Below are experts of layer 8 (counted from 0) of a mixture-of-experts language model. Rows are named router (the router's row for the expert), gate (a neuron's input weights, with its number), up (a neuron's input weights, with its number) and show model dimensions 0-127. Each number is 200 + 20 x the weight over its row's rms, rounded and kept within 0 to 999.
After each expert's rows: a language model's description of what the expert responds to. This comes from a sample of Wikipedia text that the model never trained on.

# expert 19
router,197,171,171,191,214,174,210,214,210,206,229,181,186,227,214,194,226,204,176,180,199,207,175,195,178,199,213,169,218,195,207,217,194,202,173,186,169,179,161,189,222,168,225,209,174,207,240,202,180,176,227,179,205,213,154,212,209,189,166,187,205,203,195,210,255,177,200,198,207,192,180,196,238,201,191,210,181,245,210,197,238,184,189,198,204,205,216,189,188,210,218,203,216,199,200,200,197,158,179,175,213,192,216,217,199,180,168,170,190,208,246,205,200,177,194,223,215,177,207,207,219,196,174,181,159,230,207,173
gate1,187,211,195,187,216,203,203,210,192,192,189,194,206,191,208,182,182,182,155,193,217,219,167,209,202,193,188,220,241,217,172,184,191,219,188,179,200,197,191,176,195,189,214,225,197,249,223,208,215,204,205,218,198,187,209,173,249,200,146,180,243,229,190,203,193,207,204,162,177,235,201,179,200,204,198,223,174,196,197,192,211,166,184,193,214,222,246,164,203,148,213,191,199,199,222,204,217,199,216,217,202,195,193,241,197,218,189,182,197,202,200,179,226,198,171,215,211,184,212,146,224,183,194,197,213,183,194,232
up1,220,185,221,227,185,208,210,192,198,178,214,207,206,162,207,204,235,179,193,204,174,219,229,200,189,198,209,204,166,176,214,192,211,185,223,221,185,198,214,176,201,187,202,208,224,184,153,212,209,171,239,199,210,171,235,173,231,192,226,216,178,185,170,185,176,186,177,186,201,213,169,192,189,232,157,200,180,198,189,215,245,224,204,212,210,181,196,175,211,208,212,210,204,181,228,223,167,177,190,234,213,238,222,209,200,201,188,225,178,227,214,171,195,192,188,208,188,192,234,181,225,169,199,186,170,195,222,181
Description: Field labels, headings and set phrases in infoboxes and section titles, such as Historic in National Register of Historic Places, War, See also, colons.

# expert 57
router,186,189,185,228,217,168,188,213,215,203,245,184,190,215,211,210,229,199,188,192,200,207,170,185,189,184,243,170,195,196,199,184,207,206,163,205,187,173,193,226,191,219,228,190,209,196,198,231,187,194,189,194,205,242,193,219,167,205,192,210,194,171,227,212,232,197,238,173,192,177,178,154,216,214,206,211,179,235,176,225,221,200,181,158,181,160,211,190,209,193,184,190,201,180,216,195,207,187,183,187,198,174,233,182,194,198,194,163,186,209,196,212,186,208,177,253,221,204,206,174,210,213,196,185,153,212,182,195
gate2,195,214,194,208,196,201,192,202,190,226,164,171,205,192,192,199,246,223,216,169,192,204,182,207,168,203,229,182,189,216,189,216,175,182,185,200,206,193,198,177,203,204,177,195,194,195,205,236,202,224,202,217,251,185,180,195,220,214,197,187,232,224,207,209,184,191,178,176,253,211,174,162,189,205,189,192,213,239,179,202,211,196,203,216,203,165,183,185,199,225,191,180,211,168,187,187,192,179,196,199,179,198,244,190,176,226,164,204,205,176,220,234,190,188,228,234,200,218,202,232,197,186,215,211,159,226,197,152
up2,243,188,201,188,200,232,196,210,192,194,241,190,191,196,202,177,198,192,167,195,246,195,225,185,217,162,207,206,237,199,179,193,213,172,182,190,199,220,233,201,176,198,179,189,202,156,181,215,214,190,206,207,219,230,228,205,226,200,189,171,166,228,185,194,183,199,199,184,156,172,195,207,189,213,178,207,236,198,219,202,201,225,207,202,167,219,200,236,193,184,158,224,203,233,203,206,190,182,200,210,223,240,161,208,201,189,202,209,215,206,191,167,215,216,221,202,201,163,219,190,213,179,204,168,237,202,198,203
Description: Nouns or adjectives naming a field or domain, usually before another noun, such as social, rock, water, political, radio, film.

# expert 25
router,205,193,184,188,197,218,210,196,188,213,206,193,185,190,209,199,199,206,178,170,225,215,184,185,165,214,225,185,219,222,209,153,199,222,175,192,180,211,180,227,199,202,174,213,200,196,193,231,188,198,196,182,194,223,216,204,183,215,157,196,177,170,225,208,199,209,210,233,241,196,182,204,247,186,173,207,156,242,198,210,226,200,200,161,216,177,229,177,235,214,187,195,168,195,189,198,175,209,168,169,183,194,235,190,233,199,177,181,187,199,201,200,234,170,203,213,187,192,216,169,222,210,198,191,189,230,162,194
gate1,201,228,179,166,195,211,191,187,212,202,186,171,240,211,210,215,180,184,221,212,207,197,214,179,173,197,191,166,164,200,225,194,223,176,186,171,195,208,172,245,171,175,204,245,194,197,251,233,183,206,190,208,185,157,190,193,177,232,171,209,212,202,239,232,193,192,189,165,207,200,182,214,190,167,208,175,203,217,223,165,204,186,219,213,169,205,204,174,211,194,200,178,178,213,206,212,201,193,233,190,209,180,197,201,182,200,212,181,223,203,197,194,204,224,236,240,183,182,186,199,230,222,204,204,209,215,202,201
up1,224,186,222,216,200,218,180,175,223,191,200,222,228,231,200,190,192,191,191,174,186,213,215,191,177,197,174,185,211,200,206,235,202,201,206,199,198,211,184,234,177,192,189,222,174,218,198,235,187,215,181,207,185,162,185,161,185,244,188,190,210,201,238,192,169,201,182,205,208,149,213,207,211,157,187,164,206,196,200,222,176,170,218,210,217,185,248,221,212,169,210,192,208,184,176,174,210,163,201,199,203,225,180,192,184,159,233,192,224,205,204,181,197,184,223,229,183,210,194,169,209,214,176,194,188,213,187,178
Description: Single letters and short fragments, often in LaTeX math (z, n, infty), units (lb, cm), abbreviations, and codes within tables.

# expert 2
router,215,175,199,204,220,181,208,206,219,213,234,213,180,198,231,217,194,180,205,176,204,210,178,199,196,210,226,189,185,223,197,165,228,164,196,192,158,214,193,223,221,202,167,168,196,200,241,220,198,183,208,202,209,211,190,224,165,186,171,184,202,198,234,199,223,195,205,166,209,176,202,195,240,204,209,221,168,220,213,232,220,190,174,184,183,148,200,220,199,258,226,182,201,196,207,214,204,226,175,185,204,180,230,199,184,214,196,197,172,190,224,205,189,184,204,198,206,202,174,174,220,226,183,200,173,226,201,169
gate1,210,235,186,222,205,199,206,199,215,196,208,190,212,142,177,179,181,190,201,180,155,203,167,191,195,211,245,200,195,167,212,172,191,194,187,184,166,199,200,136,192,196,202,172,204,187,177,168,200,208,174,207,215,193,185,186,194,228,204,175,182,171,212,208,206,195,214,197,193,204,220,195,233,213,205,245,215,215,198,253,210,163,177,191,229,206,204,199,160,212,201,198,223,190,212,221,214,209,195,203,204,176,234,199,197,206,222,235,201,178,187,207,172,185,208,203,194,212,174,203,189,187,189,157,210,218,213,175
up1,194,249,189,211,234,192,179,162,214,193,190,200,185,155,163,202,204,198,199,210,187,210,180,209,191,237,192,203,180,198,204,222,204,213,169,189,165,226,190,206,214,228,187,174,202,184,179,196,172,217,194,164,180,184,203,163,186,173,196,184,175,177,217,198,214,188,248,195,164,205,212,205,221,212,175,200,198,198,163,210,199,169,199,217,200,214,207,209,168,201,196,214,211,201,195,193,226,216,205,208,234,194,221,199,214,210,193,230,217,171,205,218,173,219,213,251,243,196,205,211,203,214,173,170,199,187,197,155
Description: Nationality, demonym and party adjectives or their endings, as in biographies: American, German, British, Italian, Vietnamese, Republican.

# expert 46
router,187,227,210,207,211,195,180,199,191,191,228,209,205,207,197,182,246,194,202,190,227,256,199,178,219,184,222,183,193,203,223,181,217,224,194,167,195,195,174,232,239,178,194,193,212,193,207,209,201,170,212,190,213,243,196,202,195,205,170,205,210,198,212,203,210,200,211,162,222,180,150,190,216,203,191,184,182,213,193,228,210,185,209,166,196,183,211,173,193,222,209,242,175,205,206,198,218,209,174,184,195,185,232,164,197,196,196,185,168,209,190,203,180,171,183,241,225,193,166,206,223,199,189,182,164,233,158,187
gate1,169,204,215,196,211,200,184,197,181,217,203,178,216,181,209,158,164,193,198,205,150,221,188,239,216,214,211,190,200,207,198,219,214,236,200,189,197,187,176,218,179,187,223,173,213,212,219,200,220,195,204,206,187,242,192,191,257,191,224,213,195,196,198,203,189,170,219,214,158,201,180,231,202,199,194,185,210,199,175,221,192,202,189,188,197,215,244,208,205,233,185,251,180,204,220,220,219,191,167,184,165,176,180,197,178,223,192,172,230,191,216,200,193,170,189,223,195,196,197,212,242,203,212,210,208,209,175,164
up1,191,219,194,170,183,211,203,223,188,198,192,198,221,209,178,195,184,196,193,196,200,185,187,210,232,217,222,194,231,225,237,238,205,189,214,239,180,204,177,192,177,198,210,199,205,188,227,260,172,171,178,195,200,202,207,160,179,216,195,186,173,207,195,214,189,230,195,265,200,190,183,188,194,205,237,202,181,174,202,182,203,249,176,231,196,208,205,185,226,171,179,202,195,175,196,197,200,166,211,201,214,230,153,195,228,207,204,218,189,218,212,206,176,190,205,210,225,215,225,194,170,231,186,204,177,205,206,194
Description: First capital letter or word of a title or name, such as My, A, No, New, B in BAFTA.

# expert 11
router,204,156,179,175,214,197,202,194,216,190,210,177,182,228,206,180,225,205,194,195,190,227,176,178,213,208,236,186,221,234,237,175,204,175,182,179,178,197,169,221,204,195,214,203,231,217,193,200,187,227,214,187,220,197,223,203,185,237,171,195,198,159,234,198,184,220,232,196,207,180,181,171,209,204,216,213,186,216,198,195,223,203,190,176,172,175,210,212,227,222,181,207,185,229,166,189,224,170,189,163,187,197,224,171,185,173,184,156,182,195,178,199,224,199,166,224,195,170,200,164,203,204,214,203,183,213,183,199
gate0,188,171,200,173,191,183,224,193,208,220,202,176,212,178,207,176,202,195,206,194,191,199,168,186,216,208,221,189,168,210,229,216,243,208,183,211,207,205,188,211,216,196,254,228,216,222,204,209,210,241,242,218,215,195,215,200,185,188,197,198,219,200,208,185,215,206,158,179,168,179,179,188,182,177,218,230,198,191,188,189,192,172,189,162,209,159,205,206,216,208,172,201,186,203,174,200,165,205,210,201,193,163,190,220,216,202,181,181,188,225,193,216,205,184,199,191,221,141,178,175,180,193,214,237,190,172,220,237
up0,240,225,228,193,176,209,205,186,224,175,219,180,206,194,223,202,164,226,203,190,189,195,164,220,202,205,169,235,197,186,205,211,218,222,199,184,199,172,213,210,207,177,150,181,191,213,199,196,250,198,170,221,199,210,196,209,204,220,186,184,173,218,217,214,195,234,181,189,179,218,193,216,171,223,194,198,217,162,187,221,188,184,223,214,176,197,208,193,187,205,227,179,199,216,223,230,215,213,198,203,207,187,196,211,164,214,240,251,175,225,210,198,224,196,196,212,228,191,203,194,247,188,217,191,174,232,188,216
Description: Middle and end pieces of Latin taxonomic, chemical and medical words, such as -ensis, -idae, hematoxy-lin, cyst-iti-s, tri-fluoride.

# expert 18
router,198,184,172,192,198,210,208,184,181,212,237,200,184,182,202,192,227,215,172,195,212,251,202,204,228,196,229,179,186,189,216,198,209,192,168,173,161,218,203,185,235,182,218,230,210,162,235,219,180,171,225,196,191,223,203,216,186,213,211,212,232,206,230,201,214,183,224,177,223,199,160,184,190,199,163,214,199,216,212,210,184,189,194,204,188,189,208,218,208,210,205,203,162,203,176,223,240,167,184,159,176,209,216,185,237,166,204,182,190,203,206,184,187,191,183,205,196,173,206,192,225,210,195,156,206,211,173,174
gate6,191,183,210,204,207,239,148,219,190,188,207,206,214,233,193,215,173,228,203,190,177,223,203,208,182,178,224,213,163,199,232,178,224,208,192,188,186,177,187,164,225,169,209,206,218,188,229,196,219,218,199,218,202,183,199,193,158,223,217,176,224,209,185,211,202,192,212,214,211,211,200,219,206,189,176,232,195,186,232,182,222,186,175,194,189,205,216,181,212,165,198,171,164,216,231,217,256,153,202,184,197,198,182,171,183,198,178,181,221,219,207,204,199,202,202,156,209,190,233,225,180,186,184,216,198,188,206,211
up6,223,240,206,214,227,207,208,192,197,187,194,176,238,208,220,176,203,192,196,208,222,216,178,219,183,201,196,199,208,188,192,193,186,215,195,161,181,195,184,207,181,248,225,174,233,198,194,188,213,210,194,187,218,200,190,204,196,192,236,190,200,200,205,202,162,204,187,218,214,180,171,222,201,238,209,185,214,179,209,200,189,193,175,181,171,211,182,155,197,156,214,203,230,206,218,200,216,166,207,185,185,179,194,245,171,188,183,216,237,198,238,155,205,217,182,200,216,209,219,141,229,189,207,183,190,174,205,209
Description: Sentence-final periods and closing heading marks such as == or ===, also line breaks ending table rows and periods inside numbers.

# expert 44
router,197,168,196,200,206,196,178,218,220,199,199,202,190,188,208,209,246,198,188,187,199,206,174,166,162,199,198,203,213,203,200,200,207,198,199,150,179,227,206,190,223,165,159,217,219,170,232,235,186,191,210,191,219,252,170,219,199,193,186,223,212,214,214,201,232,171,215,176,202,176,171,192,238,218,166,180,152,208,183,229,222,184,182,196,162,162,204,184,212,212,209,202,178,209,184,237,202,216,194,202,212,190,219,199,186,166,193,191,165,203,203,187,174,195,187,199,205,182,168,213,204,199,181,193,201,221,178,194
gate2,236,207,195,198,219,198,187,196,218,206,191,254,183,217,208,195,179,221,235,188,180,157,208,175,200,146,193,185,233,197,200,207,219,179,191,184,205,182,229,208,199,165,184,184,208,169,210,214,221,192,198,186,209,183,206,202,191,201,234,199,212,231,243,198,218,187,192,212,214,204,171,170,175,234,210,182,190,206,216,207,217,183,159,210,213,184,189,244,205,207,216,219,207,201,172,219,191,222,187,199,198,188,191,212,184,203,209,213,204,187,193,223,158,188,214,174,203,173,223,213,185,165,189,211,180,194,146,163
up2,198,188,202,237,202,221,202,206,181,161,202,182,222,186,210,224,203,200,227,200,225,185,206,205,194,202,215,168,187,206,215,232,198,184,195,154,191,200,163,193,181,178,212,186,194,202,203,160,224,242,192,223,170,200,198,227,214,201,200,194,204,187,224,192,200,194,175,221,217,204,236,177,228,157,260,207,204,249,194,187,205,202,210,182,199,220,181,214,193,194,208,163,208,205,226,171,194,185,198,176,213,192,197,207,234,230,189,186,192,175,200,251,248,189,172,195,199,195,194,199,201,179,209,208,222,222,212,224
Description: Prepositions, dashes and pipes in sports biographies and infobox lines, as in played in, retiring from, "- Champions", "Years active".

# expert 24
router,222,169,178,194,235,211,221,235,223,195,213,186,174,207,197,223,216,201,180,188,226,217,173,189,224,210,236,185,191,186,204,187,258,188,179,161,155,205,187,210,213,210,191,190,233,177,223,226,199,194,204,182,215,251,186,189,188,198,180,184,234,214,219,199,202,193,215,170,199,186,167,177,211,215,210,227,180,194,184,205,218,203,195,179,191,220,205,173,208,210,201,198,174,217,210,211,213,177,187,170,210,208,206,195,173,159,186,147,219,188,198,226,186,183,182,230,232,192,199,188,206,227,198,204,201,220,193,169
gate0,203,178,205,237,205,185,199,195,193,219,205,189,168,216,219,242,212,198,227,200,213,189,186,176,215,220,199,197,191,201,200,178,237,183,196,178,186,174,177,174,160,172,202,212,225,186,187,191,193,222,201,191,211,182,196,165,192,226,160,183,190,204,184,166,188,192,203,225,194,165,183,209,200,196,211,212,182,212,172,207,185,207,214,205,183,205,235,210,165,194,194,213,175,188,180,218,221,193,218,223,183,218,194,223,193,157,143,192,227,189,202,225,198,173,189,180,187,218,154,232,154,211,186,219,225,210,226,191
up0,222,205,195,159,177,218,231,172,182,243,178,198,213,166,189,215,223,228,227,200,215,221,189,175,199,220,184,199,200,194,214,194,208,214,201,218,199,221,198,200,209,177,194,171,201,232,188,179,204,212,191,233,181,212,230,167,238,201,176,184,170,205,180,195,205,218,169,169,203,188,209,207,188,221,157,192,216,195,233,208,245,218,200,194,184,171,223,176,204,215,199,226,197,176,171,159,188,206,174,203,211,210,194,202,223,235,174,201,182,200,191,212,202,221,198,221,214,185,249,177,181,205,181,197,205,225,164,187
Description: The words the, in and a after prepositions, plus word-initial prefixes like pre, post, con, inter, sub, anti.

# expert 29
router,198,175,195,176,198,214,221,197,203,196,223,202,151,205,186,181,217,191,184,184,195,212,186,207,196,215,258,208,206,223,199,181,220,223,195,153,182,197,174,209,213,195,194,231,231,179,216,228,193,202,222,174,184,221,166,227,189,183,194,198,231,241,219,202,228,184,218,196,194,172,181,183,235,232,160,203,163,202,227,203,202,215,193,173,204,207,182,182,203,177,205,210,185,170,177,196,238,208,187,192,178,189,226,208,203,192,205,197,183,210,220,196,176,175,177,200,216,151,187,173,218,220,215,180,184,200,171,189
gate1,209,166,236,172,182,212,205,193,188,253,219,174,184,207,220,216,181,190,208,208,242,193,185,185,220,215,213,211,198,184,235,241,164,204,206,180,194,218,186,223,209,195,212,191,211,206,192,178,189,238,236,220,211,230,211,217,244,177,208,195,209,193,183,190,224,194,189,218,201,189,212,234,193,230,170,174,232,224,212,211,194,208,178,222,188,208,219,228,180,186,243,181,183,229,199,208,186,218,187,181,205,179,194,191,224,209,199,170,245,172,219,197,180,217,189,225,226,189,226,201,192,206,181,208,176,186,203,191
up1,208,173,204,192,206,220,197,208,229,206,195,219,188,156,199,205,212,185,207,193,193,221,190,174,184,214,188,218,202,206,225,214,183,226,211,180,172,187,146,192,205,171,155,200,197,219,174,217,229,213,218,250,198,199,196,216,199,196,209,207,202,204,249,169,206,199,228,196,230,203,211,224,184,197,177,211,208,184,204,204,220,192,186,231,183,201,197,186,176,187,223,247,194,216,183,169,203,211,151,166,220,181,231,181,170,203,202,177,252,171,205,202,198,184,216,198,206,193,208,194,186,222,212,240,205,219,210,180
Description: Linking words in prose, especially and, in, to, on, or, until, during, after, and sentence-opening In before years.

# expert 62
router,196,186,198,188,219,225,199,207,208,210,191,211,210,181,230,180,200,202,187,160,210,213,174,184,210,194,198,179,202,222,179,181,198,161,193,149,198,220,188,200,223,187,192,195,181,200,218,222,182,219,213,165,241,218,196,223,189,222,183,193,215,212,211,230,186,196,211,187,199,164,168,205,234,230,208,215,173,194,220,218,216,222,200,191,198,171,191,172,193,241,203,213,178,175,197,221,213,196,186,165,161,228,227,215,205,185,171,207,174,237,202,206,201,205,206,197,214,177,191,200,211,249,199,178,206,252,161,179
gate1,216,186,162,205,208,189,202,227,167,183,187,184,224,185,172,173,173,173,205,196,201,229,211,220,214,188,188,180,198,182,176,213,190,197,205,196,227,197,219,217,205,160,202,221,196,199,199,188,179,216,215,173,190,188,185,191,200,215,172,206,219,218,234,219,151,185,215,218,218,209,168,170,228,147,222,189,164,162,237,211,229,204,211,219,197,152,199,219,185,237,198,200,182,163,164,190,198,187,173,193,188,190,214,189,219,201,193,224,214,224,217,192,192,196,204,193,199,175,185,225,198,185,198,205,200,238,199,227
up1,163,199,187,201,203,205,191,205,178,193,198,188,208,201,196,197,183,231,196,175,216,203,197,171,190,179,187,217,186,203,184,182,219,218,205,179,205,183,269,199,219,184,216,216,197,170,215,166,188,173,194,174,193,200,178,212,200,186,186,204,203,204,187,213,237,160,160,183,203,223,212,220,197,212,218,206,198,218,224,216,246,174,221,225,208,236,216,185,211,212,197,180,196,189,185,199,183,206,224,239,213,244,233,225,210,258,206,217,238,231,201,213,176,179,192,171,202,190,199,221,214,191,210,209,181,219,211,220
Description: Forms of be and become after a subject, often in passives: was, is, were, been, became, remained, as in "was published".

# expert 55
router,205,202,203,224,205,174,161,226,216,213,230,169,204,216,208,204,217,191,203,155,193,216,188,201,193,213,233,154,216,224,215,188,209,212,204,166,181,221,222,236,168,178,194,189,204,189,216,202,196,189,221,166,199,214,211,209,178,196,170,177,202,194,262,189,210,185,210,205,223,191,207,203,204,219,197,202,196,215,213,206,227,182,193,190,184,201,180,177,208,232,199,228,181,177,185,210,232,208,217,175,192,199,216,189,205,188,148,164,186,209,208,152,205,207,187,222,217,148,191,187,245,212,182,191,188,204,191,209
gate1,179,186,198,224,182,204,192,204,211,190,225,150,206,210,166,191,223,197,202,205,177,201,170,160,198,201,181,200,207,202,179,195,248,191,240,209,205,188,250,183,213,176,195,191,219,198,184,225,181,203,229,174,194,229,189,196,203,191,208,220,196,177,247,179,231,185,186,217,189,194,186,197,164,190,203,180,189,232,197,176,211,194,235,211,227,198,170,219,176,243,202,255,211,230,196,207,201,207,182,232,180,205,190,204,211,169,163,169,203,204,195,201,181,189,198,199,208,175,195,211,206,197,187,193,178,227,177,208
up1,192,193,212,225,177,191,210,198,215,186,192,213,185,176,248,194,216,191,208,200,236,180,230,226,202,243,238,207,206,180,214,229,170,190,140,199,181,195,207,196,178,207,248,236,181,196,190,195,193,166,176,221,165,160,187,209,201,221,177,184,213,193,206,210,218,212,192,191,225,198,213,172,214,230,174,176,219,172,194,192,196,198,215,204,216,207,215,174,206,136,218,187,169,206,195,207,206,193,202,181,216,181,206,227,187,216,210,199,196,183,199,203,200,200,227,212,207,238,204,230,171,226,190,193,188,214,192,212
Description: Digits inside scores, figures and table numbers (3-0, 949,47), plus inner pieces of place names and proper nouns like Ale-ppo, Guadalaja-ra.

# expert 21
router,183,152,172,222,198,177,184,199,201,224,220,181,162,221,217,192,183,196,193,197,176,205,153,158,203,178,197,170,208,216,218,173,203,174,179,160,181,196,205,220,186,184,214,176,188,212,230,219,185,222,244,169,194,210,187,212,157,193,184,179,188,199,215,209,207,209,215,199,242,202,163,207,211,217,147,217,199,217,225,220,204,220,180,180,192,204,221,193,214,217,206,199,199,184,216,208,199,178,190,179,183,208,202,178,211,184,183,179,202,165,198,216,191,212,205,232,215,174,171,201,214,186,178,194,163,216,195,174
gate2,211,200,193,164,206,208,193,152,237,221,167,217,217,223,186,200,200,199,203,210,195,211,206,215,225,170,172,170,174,201,168,199,206,150,208,188,173,168,187,232,189,215,195,174,151,194,220,197,215,171,215,178,210,203,198,186,202,215,201,221,199,227,245,225,216,202,183,217,199,227,215,192,221,200,223,224,190,203,213,210,218,211,178,204,206,208,203,189,178,200,215,181,193,199,199,177,179,215,202,159,181,229,210,181,219,197,213,207,165,175,199,246,181,200,185,192,243,193,199,169,190,173,194,184,192,182,164,226
up2,178,202,222,208,198,179,168,184,203,200,206,191,231,209,195,216,212,185,210,212,188,170,169,193,181,224,209,194,234,198,142,179,172,211,177,188,211,142,216,186,249,189,207,209,195,207,207,227,196,218,189,183,162,198,190,191,209,230,218,205,203,198,216,187,188,191,252,194,210,185,209,198,217,192,227,209,185,211,186,192,212,173,231,203,205,220,144,216,202,205,176,180,229,177,203,163,204,181,187,201,184,184,232,182,172,192,206,174,205,172,192,218,189,188,213,201,186,199,170,197,179,248,197,184,203,201,210,224
Description: Nouns for time spans and relatives, often after numbers or possessives, such as years, months, century, father, wife.

# expert 48
router,204,181,176,202,205,193,190,209,190,213,208,191,164,196,191,185,210,196,195,187,194,215,215,204,176,196,218,216,213,220,212,172,232,187,141,164,200,215,186,203,203,187,218,204,210,221,220,200,190,192,213,172,189,199,221,205,191,215,194,206,219,231,254,201,237,181,218,186,223,190,197,190,206,239,197,215,182,224,247,218,228,185,198,200,198,181,226,180,203,218,221,213,182,209,195,242,205,187,183,196,212,191,217,214,195,167,195,206,187,213,215,213,189,174,197,221,205,139,169,178,196,242,183,174,178,246,178,165
gate3,172,215,221,181,203,168,185,224,214,180,207,177,222,189,188,215,235,187,205,178,217,183,222,185,188,168,214,206,206,206,215,206,205,230,206,203,211,203,188,202,208,185,197,199,153,164,212,233,196,178,183,211,179,218,200,220,161,197,226,220,251,217,184,251,172,205,185,166,182,210,162,197,221,195,195,227,195,225,186,226,219,179,179,202,185,181,186,207,210,163,208,192,209,180,205,191,244,198,187,196,169,213,182,193,191,192,197,227,197,195,192,238,177,204,212,186,186,176,185,229,175,179,166,236,184,211,205,193
up3,203,173,176,168,172,224,211,223,205,225,197,210,240,214,220,144,200,211,196,239,188,192,178,194,205,187,207,208,202,166,197,200,216,197,192,148,167,180,242,214,184,198,188,196,232,196,199,204,234,207,159,209,198,218,154,198,208,191,204,232,220,188,202,198,182,183,201,225,187,213,249,183,202,183,206,178,215,195,222,184,141,214,213,201,212,211,201,189,201,241,197,228,202,202,217,193,183,190,189,220,213,242,161,195,175,201,185,174,216,217,202,221,196,200,185,191,194,201,200,179,202,197,212,192,196,187,186,179
Description: Pipe separators between cells in sports rosters, results and medal tables, plus list dashes, colons and infobox words like born, Died.

# expert 0
router,201,183,218,219,198,179,177,218,198,208,196,212,164,230,203,192,196,204,189,189,207,242,174,218,186,233,200,186,174,239,223,186,177,167,177,176,182,174,184,192,216,171,211,216,211,176,179,212,208,202,199,167,188,203,178,206,164,209,166,228,194,206,250,185,200,186,210,176,234,183,208,185,239,198,192,221,189,228,205,231,228,183,183,180,200,153,234,194,209,242,224,205,176,197,167,200,239,173,194,192,202,187,228,185,199,177,206,203,173,229,193,198,201,179,192,212,207,180,200,192,208,229,201,193,195,210,196,178
gate12,214,168,182,187,198,202,185,154,191,209,208,219,183,217,208,242,206,179,173,191,217,189,194,183,217,201,181,218,169,226,193,203,190,210,151,173,177,162,175,197,230,198,197,221,194,197,194,194,175,200,206,184,194,191,201,191,158,193,209,201,229,203,229,205,224,179,214,198,227,184,186,163,221,183,196,225,212,211,223,210,207,214,169,219,196,214,180,201,185,196,176,157,201,176,175,198,238,171,220,201,211,154,188,172,192,213,172,243,208,197,204,234,206,222,188,201,212,186,200,184,169,237,178,201,170,204,211,195
up12,213,211,158,220,194,219,186,226,173,168,208,191,220,186,183,176,182,230,185,179,242,181,168,219,195,207,210,176,196,226,213,176,203,195,226,219,177,203,208,193,205,154,194,187,208,180,189,221,233,194,226,212,182,220,192,249,178,171,185,222,166,193,245,210,189,217,178,184,199,202,192,230,214,213,175,208,188,218,195,184,230,164,214,167,207,185,202,196,212,183,211,220,194,202,202,199,191,215,161,199,212,197,198,184,209,212,200,181,150,202,157,191,182,185,223,195,194,181,173,232,207,203,201,200,209,234,192,178
Description: Personal first names and their opening pieces, often after a colon, dash or byline, such as David, Robert, Ter-ence.

# expert 23
router,218,196,222,205,242,171,222,213,170,221,237,187,176,207,207,206,241,181,185,167,206,212,164,181,171,187,223,169,198,231,201,173,190,217,183,191,172,196,175,178,227,173,209,207,216,207,214,196,168,179,213,187,212,225,190,205,139,181,180,200,182,227,206,213,228,193,201,179,230,218,160,214,193,214,196,203,162,216,186,206,210,200,204,197,196,195,214,220,216,223,195,198,191,195,204,219,189,208,193,164,190,166,224,218,233,190,195,204,167,219,199,205,224,197,182,224,193,181,171,193,243,201,171,206,215,210,196,202
gate6,199,211,225,205,229,162,224,240,193,235,193,195,218,210,200,193,175,207,199,200,192,204,196,190,185,193,214,213,185,165,222,178,210,195,213,224,173,165,199,185,197,207,203,224,184,208,202,234,183,195,190,209,249,213,159,198,160,163,185,195,215,232,240,208,208,178,217,169,211,183,185,213,208,223,177,233,219,202,203,198,170,209,189,220,212,211,255,216,183,213,191,228,221,210,206,231,242,185,225,199,215,186,225,231,229,213,202,201,174,183,208,210,200,187,215,215,187,211,210,216,229,170,186,213,216,203,188,176
up6,188,221,210,153,221,178,205,183,195,258,194,203,217,162,199,177,224,235,189,206,206,203,214,187,183,234,197,229,211,193,184,215,193,187,217,180,185,216,169,222,222,213,185,211,181,184,198,191,237,223,173,222,195,183,190,196,203,223,216,162,221,198,206,227,233,178,236,193,221,188,191,195,233,221,216,235,210,174,186,198,185,184,237,210,212,171,209,212,201,182,213,218,195,192,211,225,221,172,227,187,202,183,196,211,184,201,215,204,185,213,248,213,181,190,209,213,219,219,217,229,196,178,169,182,197,227,217,175
Description: Past participles after was or were and in infobox field labels, such as based, built, listed, published, Distributed by, Completed.

# expert 10
router,209,200,191,224,206,185,206,239,202,205,225,160,164,227,205,209,198,227,194,192,206,218,179,198,196,198,185,173,195,222,181,169,201,200,177,185,190,235,214,202,201,216,220,190,226,224,193,184,178,204,205,177,200,202,216,205,173,200,149,169,219,177,214,204,244,218,225,212,220,209,173,181,242,227,183,205,160,234,199,215,204,202,183,175,202,176,186,198,215,212,191,192,192,212,179,203,193,180,172,175,230,209,232,157,194,191,193,217,189,216,219,207,219,187,189,233,183,157,195,194,220,196,201,157,196,208,159,215
gate1,198,175,135,206,196,190,203,193,195,226,211,230,229,214,231,192,230,173,217,203,169,193,186,194,221,215,206,196,227,168,199,228,221,187,209,169,191,184,193,190,190,164,201,177,226,156,223,206,215,182,193,173,193,213,197,210,174,211,200,211,186,205,186,184,181,206,198,204,185,214,218,176,183,218,199,223,175,178,189,213,186,193,196,180,189,222,226,180,191,180,199,195,142,200,209,232,171,226,229,213,193,166,197,212,192,171,146,197,180,213,183,178,196,219,195,199,192,199,195,224,215,161,220,215,217,220,216,177
up1,223,211,226,226,188,246,197,190,248,190,200,183,147,197,217,211,183,217,198,188,189,206,184,184,186,187,215,197,212,196,195,196,216,185,169,222,166,230,215,220,205,197,185,213,207,192,197,176,182,192,188,181,226,211,200,221,187,224,167,206,199,164,216,244,209,208,181,223,200,173,232,157,224,180,171,197,187,204,178,211,211,196,186,215,184,202,204,231,191,203,169,220,212,211,176,182,228,169,183,204,184,186,175,165,208,221,200,206,215,205,208,161,216,170,156,186,201,184,216,181,233,218,189,213,201,218,172,209
Description: Last piece of a proper name or word before a comma or bracket, as in -ensis, -ase, River, Honda, Fort-itude.